config = dict(
    n_layer=12,
    d_model=192,
    n_experts=128,
    experts_per_token=8,
    d_expert=32,
    d_shared_expert=0,
    activation='squared_relu',
    moe_layers=[0, 1, 2, 3, 4, 5, 6, 7, 8, 9, 10, 11],
    router_score='sigmoid',
    normalize_top_k=True,
    routed_scale=1.0,
    balance_loss=0.00342,
    balance_bias=False,
    router_logit_norm=1.5,
    init_std_router=0.0271,
    lr_router=0.000934,
    n_head=4,
    n_kv_head=4,
    head_dim=32,
    vocab_size=32768,
    norm='layernorm',
    norm_place='pre',
    norm_eps=1e-05,
    positions='rope',
    rope_base=1220.0,
    rope_fraction=0.5,
    qk_norm=True,
    attn_scale=0.177,
    tie_embeddings=False,
    parallel_block=False,
    extras=['capped logits'],
    init='trunc',
    init_std_qkv=0.0304,
    init_std_o=0.00761,
    init_std_up=0.0304,
    init_std_down=0.00311,
    optimizer='soap_variant',
    lr=0.00673,
    lr_mult_qkv=0.4,
    beta1=0.95,
    beta2=0.95,
    lr_head=0.0109,
    warmup_steps=132,
    schedule='wsd',
    decay_fraction=0.814,
    decay_shape='linear',
    final_lr_fraction=0.1,
    batch_tokens=65536,
    seq_len=1024,
    doc_mask=False,
    train_tokens=366000000,
    steps=5585,
    dataset='wikipedia_en',
)
Below are experts of layer 2 (counted from 0) of a mixture-of-experts language model. Rows are named router (the router's row for the expert), down (a neuron's output weights, with its number) and show model dimensions 0-191. Each number is 50 + 12 x the weight over its row's rms, rounded and kept within 0 to 99.
Before each expert's rows: "raises" lists some tokens whose logits its average output raises strongly, later layers aside. This comes from a sample of Wikipedia text that the model never trained on.

# expert 45
raises: " ", " of", ",", " in"
router:49 57 38 55 35 53 56 41 60 54 55 64 61 29 70 55 52 48 28 60 39 68 38 53 54 45 61 66 64 53 65 54 55 50 27 40 43 67 38 54 59 60 67 41 56 45 74 43 29 40 44 64 68 54 66 61 33 58 42 47 67 54 59 58 53 45 42 52 56 39 71 43 55 64 70 28 24 24 64 41 36 49 49 39 37 55 34 55 51 60 60 57 39 46 53 49 44 63 58 52 61 35 66 46 46 57 56 60 43 41 51 46 60 54 36 42 62 63 71 36 21 90 43 47 30 31 50 60 47 38 54 51 45 66 61 38 65 45 54 40 49 75 67 38 53 45 33 65 35 51 60 64 58 38 50 35 53 56 54 50 69 41 67 39 39 45 43 25 30 65 54 56 28 41 53 63 46 66 45 50 35 66 35 67 61 51 53 44 42 53 44 48
down0:46 54 43 52 50 39 44 50 46 55 62 51 52 14 58 55 59 54 57 36 60 45 40 60 55 57 49 38 35 40 60 57 45 59 48 24 30 47 63 36 47 51 45 38 73 69 48 33 74 39 50 39 42 56 30 75 56 49 63 45 62 54 64 51 39 34 41 55 66 45 31 39 43 48 56 64 37 37 68 43 61 38 53 66 65 54 62 48 56 44 54 56 48 42 64 42 52 44 47 60 42 50 51 60 62 29 55 29 61 58 27 48 56 46 32 61 27 45 54 58 40 50 68 49 48 61 34 58 44 34 56 73 61 62 55 73 61 53 64 20 44 28 51 68 48 43 49 58 42 62 36 38 52 38 40 40 60 53 63 48 57 59 39 54 59 69 45 46 52 66 55 58 37 40 77 29 74 30 39 31 54 73 67 69 34 50 62 75 38 47 55 46
down1:47 55 50 65 50 70 48 47 61 40 60 42 53 37 53 27 60 52 64 38 26 47 45 42 69 42 64 52 50 25 48 47 63 58 60 47 53 59 38 42 50 23 60 42 36 59 51 60 42 66 57 31 70 72 52 60 33 53 41 56 53 57 52 44 53 61 55 36 42 51 74 55 45 37 44 38 39 74 55 68 46 53 53 47 43 68 55 72 28 53 49 38 34 53 64 46 56 58 58 53 44 46 62 73 52 60 51 34 61 32 50 61 49 48 65 51 47 37 68 43 60 39 75 59 49 43 37 33 68 54 86 29 46 73 31 51 48 33 55 44 27 46 64 48 78 41 49 56 46 68 30 40 53 56 49 46 35 24 47 47 62 55 41 58 29 37 60 43 60 57 49 57 46 44 48 54 54 56 50 68 77 40 35 40 54 42 56 41 32 39 33 35
down2:45 56 45 34 29 54 53 41 61 60 42 34 37 55 43 30 29 50 49 57 43 44 63 53 62 65 44 46 45 34 34 40 42 43 52 49 39 49 62 48 51 31 49 62 45 75 33 63 42 63 74 56 46 31 61 48 46 65 52 34 45 43 45 54 49 41 24 44 75 54 42 32 57 43 58 44 14 53 26 54 44 45 56 49 50 57 28 59 53 62 55 70 59 41 43 48 52 65 73 65 54 33 33 71 47 73 70 57 33 35 44 37 40 56 35 49 43 35 38 47 41 44 53 62 49 58 44 66 40 60 34 59 75 33 51 48 42 60 56 57 51 60 61 62 50 36 43 34 42 37 59 44 66 58 73 43 57 41 71 35 49 62 57 59 54 40 23 51 62 73 53 56 65 36 58 66 39 61 55 67 64 50 46 46 59 63 49 77 63 47 60 49
down3:57 52 42 40 49 57 54 38 57 72 36 53 55 73 54 35 72 34 38 36 95 61 60 57 60 48 44 63 65 50 51 44 42 33 41 72 70 32 75 55 45 40 37 53 67 42 41 38 11 62 46 63 45 32 30 54 45 47 55 29 48 25 42 61 27 47 67 36 65 46 34 52 54 39 58 51 42 51 47 59 49 49 50 47 80 39 39 36 55 50 56 47 60 55 50 48 56 67 71 63 57 33 45 44 63 68 48 26 35 53 36 44 60 43 64 55 44 41 60 47 35 45 41 51 51 57 49 22 41 62 41 44 58 51 39 43 30 55 46 56 51 42 58 62 63 55 46 46 56 60 56 40 59 54 76 39 43 70 47 51 72 27 61 52 64 39 53 52 43 36 59 56 47 60 54 65 42 52 46 27 44 59 44 59 60 51 57 44 44 48 59 43
down4:28 36 48 56 36 31 55 28 25 53 45 66 54 71 33 47 23 49 63 53 62 33 53 59 47 62 44 54 59 49 47 45 59 47 55 45 43 63 56 59 40 57 42 48 50 66 49 36 58 52 55 61 51 46 71 40 49 70 57 61 43 62 40 64 33 41 68 46 33 32 52 58 52 69 66 40 70 55 32 79 61 38 29 43 42 58 59 73 35 43 62 77 57 47 52 60 57 47 25 47 47 45 54 61 38 32 53 76 32 33 53 23 44 61 54 38 68 48 49 45 67 37 59 52 56 48 46 49 35 32 57 50 37 37 62 52 29 44 48 42 64 52 45 48 72 40 64 71 39 47 35 44 68 48 45 54 47 55 46 54 36 69 28 39 46 51 54 54 73 28 54 55 63 65 50 43 57 47 53 58 37 51 63 64 72 35 58 48 51 59 43 61
down5:77 69 52 39 43 34 66 42 47 38 63 78 43 74 35 71 57 54 58 54 56 38 51 61 49 52 58 44 42 53 52 46 41 51 53 34 48 55 32 57 44 60 47 32 73 61 61 48 37 54 62 44 65 49 47 62 41 67 62 18 38 54 38 52 43 53 33 42 45 37 41 46 67 56 53 54 45 47 58 50 42 55 40 59 22 52 52 36 38 82 63 68 68 52 63 49 55 52 59 44 73 63 67 41 15 41 50 71 52 34 54 45 39 38 74 57 29 60 50 27 38 49 54 34 68 41 30 52 53 47 59 43 50 62 53 51 61 39 33 38 56 57 73 48 66 52 53 40 34 62 41 46 57 44 62 60 27 37 47 61 49 45 50 39 48 32 41 51 48 58 48 35 56 41 56 45 46 44 36 28 75 65 40 56 43 46 41 43 58 66 65 45
down6:63 62 37 49 57 57 51 68 60 28 67 43 49 33 65 47 50 46 45 44 36 49 48 49 36 61 48 26 59 51 41 67 56 57 41 32 49 51 32 63 57 31 48 44 54 47 49 56 26 60 60 63 69 44 63 42 76 41 36 45 54 63 53 47 59 86 53 70 44 55 45 46 40 40 41 47 36 40 51 38 47 44 40 51 59 36 58 61 49 33 43 29 39 44 24 46 61 53 39 60 28 46 61 37 23 83 48 42 37 58 72 66 38 50 56 52 54 51 50 55 67 52 65 46 72 44 69 49 55 76 63 32 69 38 40 48 44 25 57 49 61 46 63 44 54 73 41 36 62 36 55 53 59 32 42 63 21 49 32 65 37 60 53 64 50 52 48 60 44 60 65 62 48 64 43 55 55 54 59 49 35 52 44 54 45 47 50 52 49 16 44 57
down7:58 50 32 55 47 38 56 67 52 31 55 54 54 85 75 41 28 66 32 51 48 61 44 44 61 39 53 69 37 60 57 53 57 62 49 50 81 48 27 19 60 69 51 44 59 37 43 44 42 49 36 59 56 37 53 54 52 47 54 50 38 54 44 51 45 57 49 40 52 59 55 62 51 59 61 41 50 54 69 39 73 62 44 42 32 70 44 63 45 56 46 48 81 57 41 36 54 49 48 53 30 56 53 41 48 53 35 64 31 51 53 62 43 24 42 52 59 59 46 71 43 49 45 36 32 82 52 41 61 47 68 38 54 66 57 34 52 57 43 40 46 40 57 73 58 49 31 68 44 36 65 44 54 71 63 72 51 31 54 58 50 42 53 37 34 35 38 41 50 61 40 59 54 60 52 58 70 61 28 62 34 60 52 39 48 27 46 43 65 41 49 37
down8:35 47 35 61 53 64 46 56 43 41 45 12 37 57 54 43 46 47 36 58 32 39 51 51 35 50 45 51 58 63 29 57 60 53 60 49 44 52 36 52 45 42 41 25 37 34 60 76 80 21 37 57 51 38 64 50 68 66 44 48 57 52 45 35 70 38 57 36 49 45 59 52 56 77 52 42 54 52 63 47 54 44 61 54 22 56 56 44 44 45 44 41 59 58 59 39 69 58 52 71 39 46 64 57 56 71 37 34 48 41 42 45 40 53 52 71 48 47 59 67 45 50 62 64 46 45 46 52 35 64 37 35 56 50 25 62 32 35 75 47 46 46 52 58 65 50 67 67 62 35 58 35 62 53 31 23 45 59 70 52 71 42 28 63 40 44 57 56 37 50 62 66 66 50 71 44 35 47 61 61 58 60 48 58 56 31 44 58 48 36 52 41
down9:61 58 59 54 62 55 47 52 62 47 49 54 44 67 42 72 54 51 65 43 36 47 59 59 64 56 54 52 67 49 68 50 35 49 65 56 58 52 57 63 56 65 54 66 64 35 19 48 56 29 48 73 65 39 73 27 40 55 56 58 44 58 56 57 33 47 33 47 42 48 44 47 54 34 76 56 70 44 48 33 69 61 72 41 57 50 76 38 42 48 66 40 35 48 29 41 36 29 64 56 58 58 41 38 34 47 55 33 40 51 81 32 59 48 56 59 40 60 57 27 36 47 46 55 61 37 55 41 49 44 36 42 46 43 61 70 55 38 68 57 54 45 39 43 59 58 45 39 55 64 21 38 53 56 70 46 35 53 60 58 37 37 70 74 45 33 62 60 40 42 67 49 43 25 52 63 37 42 43 53 42 31 37 28 42 47 50 45 54 48 45 57
down10:50 56 52 43 34 31 52 46 43 69 45 45 65 48 42 43 48 40 70 68 68 57 35 49 52 52 46 84 63 53 57 60 55 58 38 66 39 50 53 47 37 66 50 56 32 47 50 55 49 40 58 39 61 30 53 37 67 53 40 51 57 53 55 42 48 52 35 49 65 37 29 38 36 80 33 53 40 31 49 44 68 30 56 52 29 63 73 35 41 49 63 57 54 31 73 66 33 23 46 28 70 57 71 37 57 32 59 65 37 38 47 16 56 45 35 46 56 72 34 41 63 48 62 64 40 50 58 53 43 53 55 56 49 63 69 59 49 38 54 41 61 36 58 45 58 51 37 51 19 39 33 55 47 65 51 49 64 60 42 40 61 47 64 41 61 46 42 41 52 75 35 40 71 46 56 65 49 54 44 56 39 59 58 36 57 43 51 61 50 54 54 50
down11:63 44 54 29 59 71 69 32 54 37 39 62 52 45 50 47 36 50 58 58 41 56 62 43 57 52 53 31 48 66 60 74 44 13 32 47 71 61 54 34 42 33 30 34 48 45 40 69 72 54 42 31 55 45 35 65 50 38 29 43 66 51 57 50 46 30 28 44 73 69 31 52 39 42 47 47 44 38 73 37 43 46 67 58 53 41 48 53 55 34 44 53 73 45 66 68 58 65 45 62 57 54 52 54 74 43 44 46 47 38 45 56 61 57 35 58 59 67 44 70 37 56 37 35 33 50 43 70 55 70 57 54 40 57 55 47 67 72 39 58 44 63 40 53 59 37 34 39 61 45 48 62 33 40 59 60 56 56 68 38 57 61 45 53 59 19 53 47 42 46 52 31 61 59 50 58 44 55 54 59 45 60 68 56 56 32 41 68 46 37 54 40
down12:67 62 39 50 36 54 47 43 59 66 44 46 43 65 26 40 56 51 44 38 32 47 37 53 41 57 42 62 58 62 71 71 45 47 43 55 63 47 41 71 57 55 54 51 42 66 48 45 62 53 59 59 44 53 50 58 42 36 55 55 37 67 66 40 50 56 33 75 46 50 48 62 70 41 55 56 49 69 53 40 39 47 40 48 65 17 31 45 57 57 55 68 34 47 34 44 60 48 45 38 54 35 58 56 33 43 40 61 48 56 47 33 59 62 57 47 54 51 32 48 62 77 32 55 36 55 31 58 45 45 45 50 60 46 56 71 60 65 52 48 74 53 26 44 35 48 53 41 52 11 58 75 81 39 53 61 49 52 69 55 77 48 55 46 42 57 73 51 61 23 59 41 38 59 61 63 47 48 39 37 45 67 26 29 48 45 37 58 57 38 54 47
down13:28 61 37 41 59 58 41 29 50 66 68 54 38 34 55 54 48 52 41 69 53 62 51 51 34 37 47 52 49 55 65 62 67 33 52 52 54 51 59 27 49 48 61 48 55 61 61 28 55 52 47 51 53 46 46 60 25 44 38 40 68 37 56 56 36 42 57 42 47 56 40 46 31 59 58 35 18 50 72 45 59 35 60 40 42 62 75 53 09 62 42 47 49 28 46 42 36 42 37 65 48 39 50 69 45 47 45 36 49 42 45 42 61 38 28 36 61 52 46 60 52 52 48 42 57 77 49 69 52 45 53 42 74 56 67 60 60 64 65 63 51 63 52 53 36 48 73 56 58 54 68 28 54 22 35 55 40 29 53 59 33 38 45 53 50 51 45 46 58 56 52 43 76 46 72 49 44 62 54 68 37 69 35 50 52 61 66 51 61 52 72 47
down14:78 14 66 54 40 58 50 44 46 57 77 34 50 58 45 57 52 64 35 52 36 69 70 42 55 54 55 72 65 46 50 65 66 47 40 33 54 47 60 37 49 49 46 46 53 62 39 59 36 42 45 41 46 68 56 46 69 28 59 55 57 54 50 47 69 41 34 61 35 59 40 55 44 58 59 68 59 39 49 52 45 64 49 57 43 59 38 52 68 43 45 36 58 68 45 43 34 50 65 47 31 53 33 50 31 36 55 68 41 32 66 49 59 54 55 56 35 31 62 63 53 54 44 57 41 57 70 49 46 57 46 71 44 40 43 16 76 37 57 67 50 60 60 41 50 54 39 64 40 63 40 67 54 58 45 40 46 29 75 53 45 40 48 66 55 52 35 58 50 30 49 47 39 35 55 41 60 45 59 41 59 53 44 43 52 43 34 23 66 62 20 38
down15:54 57 61 49 39 61 89 48 51 36 43 66 53 39 56 36 51 44 64 27 42 55 39 50 45 61 33 49 56 59 67 42 73 44 42 43 62 66 55 51 57 60 16 36 48 53 57 37 51 47 79 50 66 59 50 41 51 51 37 77 53 45 60 39 41 48 53 25 51 57 47 58 43 49 54 38 66 58 53 77 46 57 31 58 18 63 48 37 47 63 45 44 62 53 57 33 58 60 34 42 59 54 35 70 67 77 61 62 56 44 61 60 45 48 66 57 46 40 51 38 65 48 61 58 56 64 57 67 51 51 48 52 34 31 34 76 52 62 38 35 63 74 52 46 49 34 46 47 56 23 61 34 39 53 60 44 45 41 58 40 71 44 54 53 64 40 52 43 53 65 29 32 26 46 43 45 49 45 38 49 53 50 47 35 58 41 53 46 59 55 27 58
down16:60 33 33 65 46 60 36 42 52 59 58 62 52 51 70 38 38 43 64 50 71 43 52 45 51 53 46 37 54 55 47 54 44 53 62 31 69 56 51 48 50 32 42 53 54 53 37 55 42 49 62 26 65 56 62 35 30 62 46 68 51 65 35 45 37 50 33 58 71 78 56 47 63 65 58 74 62 53 42 44 59 51 46 65 50 62 48 41 61 78 58 56 44 31 36 42 49 40 68 65 70 44 49 32 56 63 62 40 44 72 38 49 56 39 44 33 19 61 53 40 57 31 52 46 50 26 30 47 63 61 49 51 22 66 44 63 38 55 57 57 40 43 44 43 39 44 67 33 55 70 63 62 42 46 56 79 56 47 65 47 54 60 59 36 42 53 50 38 61 39 45 32 59 65 55 66 57 56 51 31 51 61 37 25 51 28 43 64 43 68 39 59
down17:54 66 40 65 70 60 41 78 41 44 46 68 30 29 53 38 50 72 44 54 64 59 65 45 52 52 52 47 53 30 54 33 55 62 61 30 37 52 47 50 62 76 50 42 52 41 44 50 57 60 44 45 61 35 58 51 55 49 42 53 33 26 41 22 69 43 26 32 38 47 36 60 50 47 49 47 64 51 52 47 63 43 31 48 55 62 53 62 44 73 56 48 60 40 38 41 64 47 57 50 51 46 60 48 60 42 55 71 55 58 41 59 62 69 48 29 57 38 27 48 41 36 36 36 39 48 72 57 44 51 53 52 19 60 61 56 64 37 45 56 66 46 30 48 34 57 47 51 55 44 72 38 61 61 33 66 50 43 38 54 66 61 48 46 52 29 62 66 38 69 44 58 46 64 60 68 45 46 65 40 34 53 39 36 57 43 37 40 47 28 39 85
down18:65 48 46 66 62 65 55 58 38 61 67 61 56 66 62 67 33 66 71 42 66 36 41 29 44 33 44 57 58 62 55 40 52 42 30 58 25 57 69 35 73 60 56 52 44 44 52 68 71 46 13 27 58 71 44 60 37 68 47 53 33 52 40 52 74 59 41 38 58 64 55 54 46 41 41 50 49 62 48 28 42 56 45 51 46 52 48 68 62 60 65 44 24 58 51 61 62 56 41 34 49 36 48 54 35 31 21 57 42 39 20 62 75 51 29 31 47 49 51 44 45 65 44 65 45 27 48 56 62 44 44 49 40 43 50 45 45 45 49 36 32 52 54 69 38 37 43 40 56 48 38 47 47 54 56 45 41 66 34 68 50 61 58 45 55 55 47 48 45 40 48 52 51 72 63 34 54 57 46 74 44 52 47 50 42 48 37 62 58 38 52 70
down19:74 63 47 42 57 45 45 37 46 33 43 45 67 48 57 54 35 63 46 31 44 37 58 42 47 55 65 68 43 54 42 65 40 56 55 33 24 55 37 66 58 51 72 66 50 50 34 55 32 35 36 51 32 79 55 35 51 77 81 48 44 69 58 37 55 51 55 53 47 47 60 68 59 52 28 36 58 39 60 57 49 45 70 60 54 64 57 34 50 45 39 46 37 68 64 38 50 50 39 46 51 42 49 50 28 45 40 58 40 50 43 60 32 44 60 51 58 62 79 34 45 69 49 49 51 50 46 60 55 42 53 51 59 46 27 34 41 67 46 52 29 44 60 58 50 65 45 53 60 40 56 36 40 26 72 63 50 51 54 44 30 56 53 58 65 52 44 33 49 35 56 70 59 41 80 38 32 42 74 65 30 53 36 46 37 27 55 50 61 55 54 50
down20:60 41 56 63 49 48 41 69 65 49 49 54 64 44 44 46 31 57 41 55 69 42 47 44 51 36 35 47 60 37 26 48 32 44 63 53 61 35 40 27 65 36 51 59 57 45 55 51 43 63 28 63 24 45 56 34 47 75 62 48 46 46 42 41 49 54 45 51 44 41 45 62 23 56 71 63 52 43 33 53 66 44 52 67 57 49 37 58 41 33 32 53 52 47 48 56 35 68 57 53 70 67 51 67 61 60 46 29 63 49 60 52 71 48 49 21 57 45 54 49 54 60 52 49 48 53 42 37 52 62 34 59 44 63 46 27 33 44 85 65 66 45 28 62 36 52 51 52 55 40 55 54 57 43 58 41 39 37 45 39 55 50 27 58 76 62 42 61 68 50 53 54 43 56 34 86 68 66 41 31 42 48 32 46 65 66 56 38 40 40 35 57
down21:40 57 61 51 53 56 44 49 26 38 68 42 48 43 35 71 46 45 56 55 47 37 28 47 58 64 50 54 68 60 64 57 54 53 57 39 35 58 52 58 56 59 40 54 41 53 76 27 29 68 68 44 51 46 44 47 28 61 32 67 51 79 42 61 44 32 39 71 48 66 56 30 36 41 37 69 62 42 24 58 46 53 44 46 74 53 34 44 64 57 49 63 37 48 47 44 49 58 37 46 70 46 38 46 48 51 44 47 38 54 58 30 51 49 54 52 50 23 27 61 56 51 26 59 72 55 31 44 54 39 65 56 63 70 56 55 69 59 57 48 59 60 52 52 42 62 48 47 42 25 32 61 54 59 51 53 60 30 39 38 48 35 56 40 66 41 55 40 41 62 70 58 54 62 39 59 38 29 54 61 45 44 41 48 48 39 60 43 71 76 29 53
down22:43 35 39 34 41 58 49 52 44 32 30 46 47 77 45 54 46 50 58 60 56 40 54 49 43 45 38 43 35 42 78 39 52 49 51 48 32 44 69 51 64 64 55 54 56 32 29 32 53 54 32 60 46 31 59 31 56 34 56 52 41 66 42 63 63 63 54 33 59 59 47 46 39 47 59 57 60 63 49 55 64 50 40 45 46 58 62 60 67 57 52 39 59 33 21 59 54 53 40 45 37 37 43 68 59 59 41 43 62 67 44 57 56 55 65 47 35 58 21 38 57 40 19 33 64 50 52 64 41 45 34 56 44 52 60 51 34 64 72 45 37 58 59 47 43 56 32 46 51 39 57 63 26 63 30 84 71 58 49 42 47 57 54 45 55 54 42 57 52 68 55 56 45 64 65 68 38 65 48 49 28 45 46 21 35 37 55 81 60 50 49 55
down23:34 41 59 58 57 41 59 46 44 50 50 36 64 55 36 79 55 57 31 48 34 59 41 45 53 56 69 46 47 63 45 64 68 53 54 55 40 60 43 61 56 67 58 69 33 50 36 52 49 50 65 45 53 47 53 61 62 67 19 51 42 31 49 61 61 35 37 43 27 39 47 62 57 36 63 42 36 52 55 33 55 58 36 49 53 61 37 35 36 54 47 68 41 36 35 30 68 62 34 57 46 47 18 63 43 40 36 60 51 65 27 44 55 66 59 67 68 41 48 40 39 38 55 64 55 58 43 52 58 50 51 56 56 59 49 55 58 54 70 43 39 35 22 77 59 58 54 61 31 45 41 45 31 38 43 60 62 51 48 76 58 41 49 52 36 63 65 51 62 39 49 46 66 40 23 55 38 65 38 42 50 39 53 40 57 69 65 53 41 33 78 57
down24:35 54 55 67 36 35 80 54 40 61 41 44 56 60 45 55 50 49 34 64 46 44 44 50 43 33 54 35 59 64 49 32 59 55 41 62 50 62 63 33 50 49 40 69 41 33 74 44 58 51 56 40 59 49 48 49 41 46 38 51 49 68 56 25 56 38 57 61 40 45 57 59 55 65 50 50 77 40 68 14 37 57 39 52 36 55 40 43 37 50 59 57 41 66 64 40 25 59 56 47 55 48 47 61 73 58 42 47 64 61 35 32 60 55 69 60 51 48 46 52 61 57 66 48 70 32 64 43 80 64 52 30 43 52 53 36 33 48 34 70 50 55 54 35 59 50 48 39 53 48 48 39 57 31 55 48 47 47 43 35 55 36 72 49 49 50 33 58 94 58 36 64 48 70 51 62 29 27 56 49 53 53 40 32 30 47 61 43 47 53 42 49
down25:50 28 63 44 46 61 55 42 64 49 48 53 73 44 48 61 71 82 60 69 66 41 54 59 34 42 55 60 44 36 54 37 47 42 60 45 33 50 72 84 53 41 61 48 47 40 50 63 41 72 44 73 42 46 65 46 46 42 42 40 51 49 60 39 58 44 57 58 51 44 62 28 46 59 50 50 44 47 62 64 40 55 46 38 52 53 50 52 47 47 47 29 26 51 46 51 78 38 88 43 40 30 77 47 55 48 49 52 53 40 64 35 28 54 39 62 59 46 60 44 48 35 56 58 45 41 51 55 38 48 59 32 60 56 42 45 62 62 56 70 60 31 56 52 54 46 50 36 48 40 62 47 47 79 36 49 46 32 53 34 49 32 43 29 48 36 61 50 54 64 50 20 57 43 55 59 52 64 38 61 43 61 64 38 44 66 48 74 44 29 27 62
down26:75 43 42 53 57 55 54 53 48 41 48 41 41 53 55 51 62 41 67 63 52 49 44 57 46 73 56 54 37 53 44 29 42 52 73 49 62 37 45 63 43 46 44 34 59 51 63 53 33 73 58 50 27 70 77 64 42 34 43 67 45 60 29 57 48 53 62 62 35 56 42 45 33 07 56 41 37 41 54 72 54 45 59 62 58 46 52 73 56 51 32 49 64 57 37 44 45 51 45 48 41 49 40 35 31 58 53 69 65 63 73 52 40 61 40 52 45 46 60 47 44 65 32 53 44 50 54 60 45 52 29 31 53 35 35 60 64 48 33 59 69 75 65 46 50 46 31 58 30 36 37 43 51 66 39 34 40 53 41 60 43 34 41 59 37 71 61 46 67 48 65 30 44 39 54 61 56 55 65 61 56 29 36 38 74 39 47 51 46 59 60 44
down27:40 49 79 60 43 78 63 55 57 70 59 64 83 12 48 55 51 57 63 65 33 63 25 50 49 66 39 41 53 56 43 56 60 30 44 54 27 37 31 48 41 36 46 51 67 48 46 41 49 57 36 56 61 46 46 50 52 43 40 52 69 69 42 46 62 44 53 39 51 48 70 44 50 40 55 33 44 41 68 52 54 47 42 64 51 61 59 47 66 61 41 45 55 50 61 35 62 45 60 40 51 58 51 42 48 29 46 43 55 49 50 71 49 46 62 80 56 42 27 75 66 49 56 50 55 49 40 36 28 41 49 45 59 58 39 70 46 36 51 37 50 50 43 67 35 49 56 81 38 43 51 42 52 21 53 45 46 40 62 49 51 33 54 41 45 54 53 64 41 54 51 40 52 41 24 59 40 66 30 62 58 50 65 57 59 25 48 54 70 40 29 59
down28:40 53 33 47 31 32 59 49 54 40 64 64 35 58 16 35 40 76 43 67 39 49 47 65 50 56 42 38 48 53 43 47 65 60 48 51 54 59 61 47 31 48 78 64 23 38 48 48 54 51 65 27 63 43 49 59 41 61 44 59 50 51 38 50 65 48 49 47 47 40 48 56 49 48 63 41 49 54 46 53 43 45 27 44 46 45 60 33 60 40 72 56 61 56 84 59 54 41 65 31 64 53 60 47 60 53 66 69 64 17 58 28 52 45 44 41 26 50 37 36 45 28 47 59 27 55 52 37 57 43 47 47 44 58 67 53 62 68 67 66 39 65 57 52 44 30 69 41 54 53 51 51 76 55 77 51 70 45 47 30 65 43 46 46 52 52 38 64 50 47 43 40 64 43 54 31 62 52 32 68 46 52 53 54 49 59 35 31 42 44 57 59
down29:53 43 62 79 54 53 67 43 65 45 59 37 30 64 27 46 50 45 52 32 29 63 52 26 44 56 49 31 59 40 38 18 58 52 51 50 43 63 67 57 57 46 47 54 56 36 49 47 40 32 58 64 53 49 32 51 51 37 56 49 51 59 63 41 52 48 50 52 50 56 64 43 57 44 85 43 66 58 85 69 74 59 30 52 43 37 25 60 44 58 40 51 34 70 46 34 64 57 42 63 48 44 59 50 59 38 59 55 58 69 56 37 32 46 57 85 36 70 48 36 48 55 49 40 38 52 55 51 53 57 64 31 48 68 52 56 63 42 59 40 52 44 56 45 67 73 59 56 55 52 47 49 50 46 50 35 28 33 62 68 33 45 61 45 37 52 59 52 53 42 63 52 50 58 36 26 49 42 47 61 44 40 43 65 48 25 34 58 57 33 44 34
down30:52 55 44 50 49 62 56 37 48 33 52 60 59 53 59 55 23 58 45 49 29 46 63 66 45 44 75 64 40 40 48 60 64 58 56 53 51 43 32 71 47 58 55 34 70 49 36 57 53 55 49 53 83 44 29 47 56 55 69 57 37 68 30 45 49 64 36 31 48 49 62 25 47 62 40 51 31 43 63 49 40 44 51 70 66 50 69 36 49 50 44 51 54 49 58 71 48 42 31 41 35 27 32 46 45 43 32 59 45 59 57 45 44 58 47 53 74 62 49 47 52 56 55 71 54 56 49 52 42 45 42 89 32 49 38 68 57 40 26 39 45 28 26 50 43 33 61 63 40 40 69 50 43 58 55 34 41 45 53 61 65 68 37 45 39 79 38 30 55 28 69 42 40 54 52 47 56 60 32 52 43 72 62 43 52 50 45 54 59 56 52 48
down31:69 63 45 54 48 38 45 38 45 75 42 41 41 43 62 29 27 54 25 59 44 49 43 50 81 37 59 70 43 70 41 60 47 39 48 65 58 71 33 55 54 48 72 49 69 74 27 41 41 36 48 77 41 42 72 47 62 48 58 59 53 63 62 71 51 35 27 34 50 41 56 41 38 28 47 34 57 41 52 50 54 54 43 45 30 59 46 59 48 52 51 44 42 49 65 38 53 64 46 39 43 60 60 68 41 72 42 41 46 50 40 38 53 50 41 65 48 54 55 41 41 69 36 39 34 60 48 52 41 69 55 56 58 59 43 66 34 68 62 38 55 60 35 42 66 18 52 46 35 42 73 43 42 41 35 42 53 51 45 40 48 32 59 49 47 46 41 60 62 63 40 73 38 65 39 35 57 68 46 67 53 67 43 57 54 48 35 56 59 59 61 48